From a checkpoint of a small mixture-of-experts model trained on Wikipedia.
Experts: 80 experts in each of 13 layers, a softmax router.
Below are experts of layer 2 (counted from 0) of a mixture-of-experts language model. Rows are named router (the router's row for the expert), down (a neuron's output weights, with its number) and show model dimensions 0-255. Each number is 128 + 32 x the weight over its row's rms, rounded and kept within 0 to 255.
After each expert's rows: a language model's description of what the expert responds to. This comes from a sample of Wikipedia text that the model never trained on.

# expert 11
router [123 134 151 138  99 134 101 171 133  94  74 107  84 163 136 153 156 136 121 114 111  90 167 119 154 146 160 130 120  75  71 155 182  97 157  96 130  76  94 159 143 137 114 155 158  89 141 143 133 132 133 133 194 175 159 116 136 137  96 170 105 221 106 137 122  80  95 145 134 127 130 130 119 155 105 134 100 152 167  87 113 115 119 159  95 204 103 220 104 121 103  73  92  97 166  74 121 115 189 192 169 154  84 117 113 103 164 138  98 131 165 161 104 147 179 160 170 118  99 164 157  99 165 104 167 170 165 118 135 116 181 153 123  72 135 137 151 194 167 130 164 141 128 174 152 124 186 147 135 144  90 191 136 161 128 167 100 138 164 122 165 156 170 126  99  81 127 130 171  95 150 152 165 116 133  70 120  95 198 120  95 162 145 149  98 112 164 153 158 115 139  93 121 149 142 107 118 125 132 132  89  86 146  81 134 173 106 157 133 140 170 128 137 107 105  90 102 120 204 151 141 151 114 106 149 110 160 102 154 160 177 121 114  78  40 164 177 104  98 137 175 138 161 138 131 197 181 109 187 147  90 115  91 103 126 167]
down0 [ 96 150 126 120 127 182 136 166 148 151 145 115 126 142 171 181 233 155 107 137 112 126 157 184 148  84 103 103 181 117 141 187  85 143 176 121 172 101 178 212 113 115 135 159 139  93  85  91 159 114 145 121  99 147 164 120  93  97 119 127  93 121  86 181 117 124 110 128 109 155 158 104 119  97 131 153 117 162 139 124 134 126 138  59 133 203 161  85 150 146 106 160 113 159 115 170 134 135 100 143 113 112 185 179  96 169 140 142 125 126  49 220 148 135 123 136 143 169 181 103 179  81 180  83 146 111  84 125 125 104 121 123 144 139 121 132  78 223 119 163 112 106 130 105 149 153  96 148  79 124 164 106 148 109  77 112 162 180  93 124 143 108 153 149 111 138 173  93 140 118 116 187 140 139 126 148  78  96  91 148  62 131 163 153  88 107  98 137 153 103  92 120 105 165 174 143 144  87  80  88 131 172 132 155 153 124 160 152 149  99  99 117 123  94  80  96 135 128  79 140 100 191 156 115 130 139 122 160 139 105 122 122 171  85 191 120 162 111  28 140 100 138 163 131 103 156 106 131 174 115 181 138 138  87 105 112]
Description: First token of a paragraph, heading or list item, such as The after a title line, == section markers, and capital initials.

# expert 21
router [144 151 141 152 138 139 112  84 126  94 141 146 169 100  45 103  51 115 100 184 163 123 107 160 109  79 127  94 144 151 128 132 179 122 149 143 168 170 105 147  68  52 194 179 157 151  74 149 173 189 149 132 103  96 106 202  78 117 106  94 124 126 146 137 119 149 187 129 181 171 128  96 101 138 151 157 106 190 104 197 144 125 138  77 123 137 139 130 121  91  96 154 166 128 100 164 182 105 121 100 123  36 120 148 144 125  94 110 121  93 182 125 100  90 131 170 168 129  83 119 118 168 137 168  93  91 172 132 132 213 102 111 164 102 114 129 157 107 115 181  82 117 153 174 148 174 152 106  78  75 162 125 133 120 120 113 123 167 115  81 134 175 123 137 153 144  97 155 142 115 136 155 153 178 149 125 137 130 125 167 120 102 169 156 117 212 142 115 192 127 151 137  85 114 151 177 115  89 186 123 166 102 130  96 147 115 130 104 102 125 119  85 109 128 114 166 125 100 125 126  93 129 125 165 164 143  98  77 143 162 140 100 163 158  99 149  92  90 222 144 138 128 164 127 151 147  88 101  87  90 134 133 110 108 112 165]
down0 [155 176 101 154 160 172 158 111 155  60 205 163 172 100 123 149  73 116 100 109 133 140 138 128 120 145 161 113 137 122 142 161 136 129 138 116 169  79  75 101 175 102 122 113  95 152 163 147 143 123 150 137  79 161  94 145 138 116  90 121 124  89 146 162 132 132 157 111 139 117 170  95 135 154 115 107 131 145  87 163 166  89 175 158 174 152 115 154 114  98 133 172 171 131 150 143  92 159 153  77 133 147 168 157 108 153 171  73 114 129  96 136 144  73 100 132 117 103 189 124 140 128 185 148 126  52  98 117 130  96  99 120  71 118 111  80 124 189 156  71 148 140 137 134 164  98 114 108 180 142 133 160  83 139 160 122  61 185 191 110 151 155 132  69 165 136 135 144  99  91 114  97 144 141  89 105  82 119 180 157 156  63 161 113  74 211 133 168 178 127 160 136 121 172 102 138  96 134 168 128  96 148 117  81 129 126 156 164 144 180  67  96 149 163  75 177 133 115 155 137 139 121 135 115  84  69 102 101 158 153 117 136 139 171  86 108 186 165 132 167 142 195  92 162 127 175 112 159  45 164 124 150 130  80 100 154]
Description: Middle and ending pieces of personal names, place names and taxonomic names, such as idae, ić, ensis, burg, Jos-eph.

# expert 49
router [148 106 145 150 115 104  92 101 171 167 106  98 131 174 156 150 161 118  91  99  56  94  77  81 175 102 177  97 161 102 123 167  96 138 167 108  76 104 112 167 121 181  90 166  86 105 173 113 101 122 159 152 107 168 146 126  82 116 163 170 102 164 165  69 114 109 118 162 160  90 121 153 151 103 108 168  84  82  86 140  78 106  92 182  62 168 140 136 148 151 131  75 107  81 112 139  79 127 176  95 161 163 108 137 159  83 160 156 110  95 159 161 110 158  88 174 166  92 108 169  93 103 162  86 119 135 136 147 137 103 167 161 126  70 106 135 158 177 147  87 138 116 147 163 139 148  99  69 159 156  92 173  99 154 138 178 141  87 180  86 129 149 113 155  80 122  60 149 112  78 142 182  73 118  95 106 119 102 188 108 140 175  95 154 128  86 127 188  99 117  90  69 170 132 115  80 156 100  95 155 135 133 135 114 145 168 179  92 101  89 120 177 143 112  99 142 121 169 155  88  98 106 129  90 139  99 145  89 150 150 131 150 117  72 106 140 117 157 111 172 146 157 173 154 113 145 158 111 132 169 148 141 162 166 122 168]
down0 [151 181 138  79 152 113 159 140 126 125  84 217 190 192 109 165 146 171 115 127 150 139 183 162 127 165 120 165 121 140  90 144 142 172 114 139  93 203 139  72 163 131 136 139 192 159 121 119 199 110 114 100 158  80  88 172 138  90 103 158  74 161 138 158 137 132 154 131 124 131 133 115 117 140 166  77 131  69 111 145 139 121  74 122 109 106 139 177  95 176 164 132 176  64 138 113 116  78 138 161  93  91  84 153 137 203  91 139  75 134 142 122 122 102  89 136  46 152 115 108 116 131 145 173 122  84 111 152 122 136  45 159 121 115 114 124 139 141 138 173 143 126 132 109 104 141 145 129 151 167 109 129 112  77  75 125 110 118 155 166 133  90 145 183 137 110 130 153  93 150 108 157 185 112 156 202 153  51 129 144 156  77 110 102  99 148 125 125 108 130 113 102 115 170 143 124 101  51  83 119 148 127 172 132 116 136 110 146 120 125 123 156 137  43  63 140 104 100 162 103 100 157 114 162  75 184 148 129  92 162 100 150 124 145 178 141  82 111 154 133 111 108 175 121  74 128 114 136 102 136 126  56  82 101 109 169]
Description: Opening parentheses before dates, abbreviations or qualifiers, as in "UTC+0 (GMT)" or "ruler (1893", plus slashes joining two names.

# expert 16
router [159 157 159 105 160 112 112 161  66 141 120 164 112  96 169 143 131  94 107 175 133 132 153 148  92 180 114 176 118 133  78 137 134  73  70 141 116  91 111 127 167 134 110 154 100 176 185 169 153 115 166 202 119 154 132 155 155  95 155 102 179 157 193 138 118 117 145 160 158  80 192 123 105  79 139  79 134  93 116 105 136 151  86 170 160  52 180  79 148 169 118 118  91  83 132 178  82 112 127 102 174 143  85  87 129  59 158 167 159 151 129 106 118 105 142  99  94 133 133  65 137  70 112 125 136 141 138 110 113  94 102 133 143 164  72 121  89 145 102 108 125 178 182 138 106  98 168 110 117 140 120 144  97 110 140 117 146  96  84 111 148 149 167 131 150 133 204 133 116 140 152 135 159 139 102 172  93  98  88  63 170 180 128 136 155 117 103 147  97  70 112 116  67 137 104  98  75  97 106 134 116 102  87  98 101 162 169 191 179 184 112 154 179 131  95 116 126  86 124 149  73 125 156  86 133 160 161 143 159  86 134 135  99 110 137 162 206 120 119 149  88 140 155 124 149 176 128 111 157 199 115 136 110 158  96 156]
down0 [149 140 138 149 163 165 121 125 145 118 133 132  85 119 133  87 151  83 119  96  86 134 104 104 192 117 117 126  94  60 122 161 141 133  70 158 161 100 125  75 113 112 135 126 118 104 119 132 110 146 181 172 178 124  84 101  65 140 142 183 147 123 142 104 112  97 126 141 123 155  99 111 183 134 159 171 103  83 200 146  49 134 195 167 119  57 128 134 197 191 118 127 142 143 135 174 137 140  89  89  85 133 113 140 109 118 136 185 126 105 131 184 146 179 138 191 169 149 130 150 115 171  90 144 158 109 139 120 148 190  93  59 144 158 158 151 192  98  90 148  98 115 138 127 128 134 130 130 117 112 121  82 124 179 131  75 150 150 167 151  84  70 180 160 108 103 125 116 161 144  94 113 159 149 151  93  90  99 172 161 164  86  83 141 164 151  98 125 171 133 213 118  88  83 151 129  56 156 131 151 116  89 165 141  67 179 153 122 119 158 152 134 140 120 153  78 137 100 164 163  85 172 184  94 174 154  95  79  82 109 130 152 119 160 134 110  91 128 156 131 185 161 150 103 117 151  94 136 128 157  84 159 128 127  91 119]
Description: Prepositions and linking words such as with, by, at, over, alongside, featuring, mostly after a comma and before a name or noun phrase.

# expert 48
router [160 115 106  80 109 169 100 172 176 161 198  92  89 179 144 161 156  60 182 119 147 123 158 118 112  79 107 112 148 154  97 124 127  62 119 132  96 133 112 152 176 162  91 145 125 158 132  96 133 176 129 113  90 143 131 134 164  94 162 117  91 114 183 185 160 113 151 152 142  81  98 173 147  99 186 147  87  92 124 124 103 148 129 117 177 139 116 150 151 137 129  91  92  91 116 127  94 106  96 189 154  89  97 170 125 121 117 161  82 156 141 130  69 107  63 149 145 105 107  91 166  76 101 192  93 132 146 182 108 144 162 153 171 154 108  99 123 122 170 128  91 126  75  91  94 158  88 112  77 155 112 130 175 113 126 148 165 157 127 166 147 119 134 145 100 150 133 115 104 119 134  85 168 137 106  79 142 147 127 152 112 112 126 164  82 122  71  96 189  91 131 108 124 146 161 109 149 141 124 136 128  80  78 160  91 161 193  97 113 113  68 109 175 107 106 177 156  69 130 145 155  99 190 129 165 115  74 175  85  66  83 128 118 119 159 160 186 149 161 151 111 110 116 111  70 142  56  98 183 131 109 151 133 103  66 135]
down0 [ 81 129 138 111 124 116 213 147 135 153 125 139 169 109 135 126 140 135 159 143  74 110 175 125 100 172 112 151 112  76 154  98 134 117 111 124 130 121 125 147 129  87 136  84 124 135  57 105 139 144 116  96 115  95 176 177 151 204 164 144 139 145 123 130 155 142  52 122 127  90 197 157 125  64 138 137 125 129 129 148 129 138 183 161 134 161  92 113 133  90  94 140  50 117 129  94  97 151  81 151 134 102 152 106 170 150 117 170 136 161 133  77 126  72 122  99 126 163 129 140 109  81 120 120 126 107 118 103 100 155 198 133  85  79 161 104 140 170 138  88 135 126 145 138 127  57 128 119 114 134 111 138 136  77 117 146 192 118 106 130 172 174  89 115  94 175 115 154 115 158 168 119  99 178 119 119 148 157 113 148 131 125  91 211 164 151 171 126 162 184 177  47 185 174 152 122 136 139  96 126 158  96 154 108 110 196 161 121 117 100 136 131  93 168 179  86 150 204 103 165 103 144 134 144 157 151  67 146  85 150 122  46  60 162 186  70 193 156 112 105  71 117 109 104 118 119 152 163  90 129 133 116 109 159 132  98]
Description: List and clause connectors: and, commas, with, or, but, while, since, as in farmer, businessman, and politician.

# expert 17
router [141  84 161 121 102 126 125 105 144 106  96 143 110  93 162  91 101 154 103 166 100 116 137 115  94 125 123  81 125 163 114 130 139 155 177 116 105  81 101  53 163  92  83 149  89 185 165 102 148 188 148 151 181  93 170 159 159  92  96 122  90  90 124 103 196 132 145 136 116 125 112 168 107 101 137 189 149  82 150 152 160 146 131 109 110 161 179 128 122 153 137 113  92 110 159 131  87  81 148 155 128 151 139 123 184 125 163  80  96 149  79 187 132 129 127 143 131 137 197 159  69  97  66 144 120 117 153 145 137 101  93 173 150 117 128 169 143 126 153  93  73  94 105 125 162 126 179  74 152 144 127 121 113 163 123 151  94 114 184 152 103  89 111 140 173 163 125 159  51  97  69 119 131  67 118  88 126 129 169 112  65 104 144 158 101 100 104 124 127  80  92 126 127 170 171 147 105  97 107 196 125 138  79 154  95 116 168 124 156 109  97 138 176 125 141 142 138 100 104  94 135 187 161 107 122  89  77 142 151 139  86  92 121  70 163 168 192 170 119  90 128 198  91  74 104 174 165  94  88 154  76 113 109  81  86 153]
down0 [128 129 115  63 101 143  88  82 175 113  80 125 125 188 135 145 122 134 157 116 188  58 138 172 151  94 151 130  81 152  82 194 122  99 154 160  90 106 148 144 155 165 107 131 110 166 113 133 116 168 126  80 133 105 116 143 113 143  74 166  93 133 109 162 137 150  93 145 122 137 100 152 132 160 150 149  75 131 157 138 101 118  40 108 124  63 151 157 112 152  93 120 154  62 184 149 134 170 182 188  86  78 135 173 179 148  93 125  99 112 107  66 152  55 121 151 170 144 135 102 136  96 130 148  56 166 140 104 180 138 177 152 159  98 134 102 138 155 144 105 118 135 123  73  90 136  83  87 131 149 113 152 103  64 132 155 170  79 166 151  60 116 159 104 102 115  89 119  95 100 116 164  76 135 136  91 133 101 135 155 133 111 161 147 111 103 126 127 107 129  98  87 144 142 153 113 181 139 121 136  69 109 156 123 119  82  68  93 173 141  85 107 107  83 166 106 202 148 198 177  75 125 122  97  92 139  97 104  64 120 126 119 147 149 132 200  81  76 131 168 138 132 123 145 121 121 177  91 119 135 117 136 130 137 152 143]
Description: Prepositions linking verbs, numbers or ranges to what follows, especially to in from 1969 to 1971, plus in, for, by, as.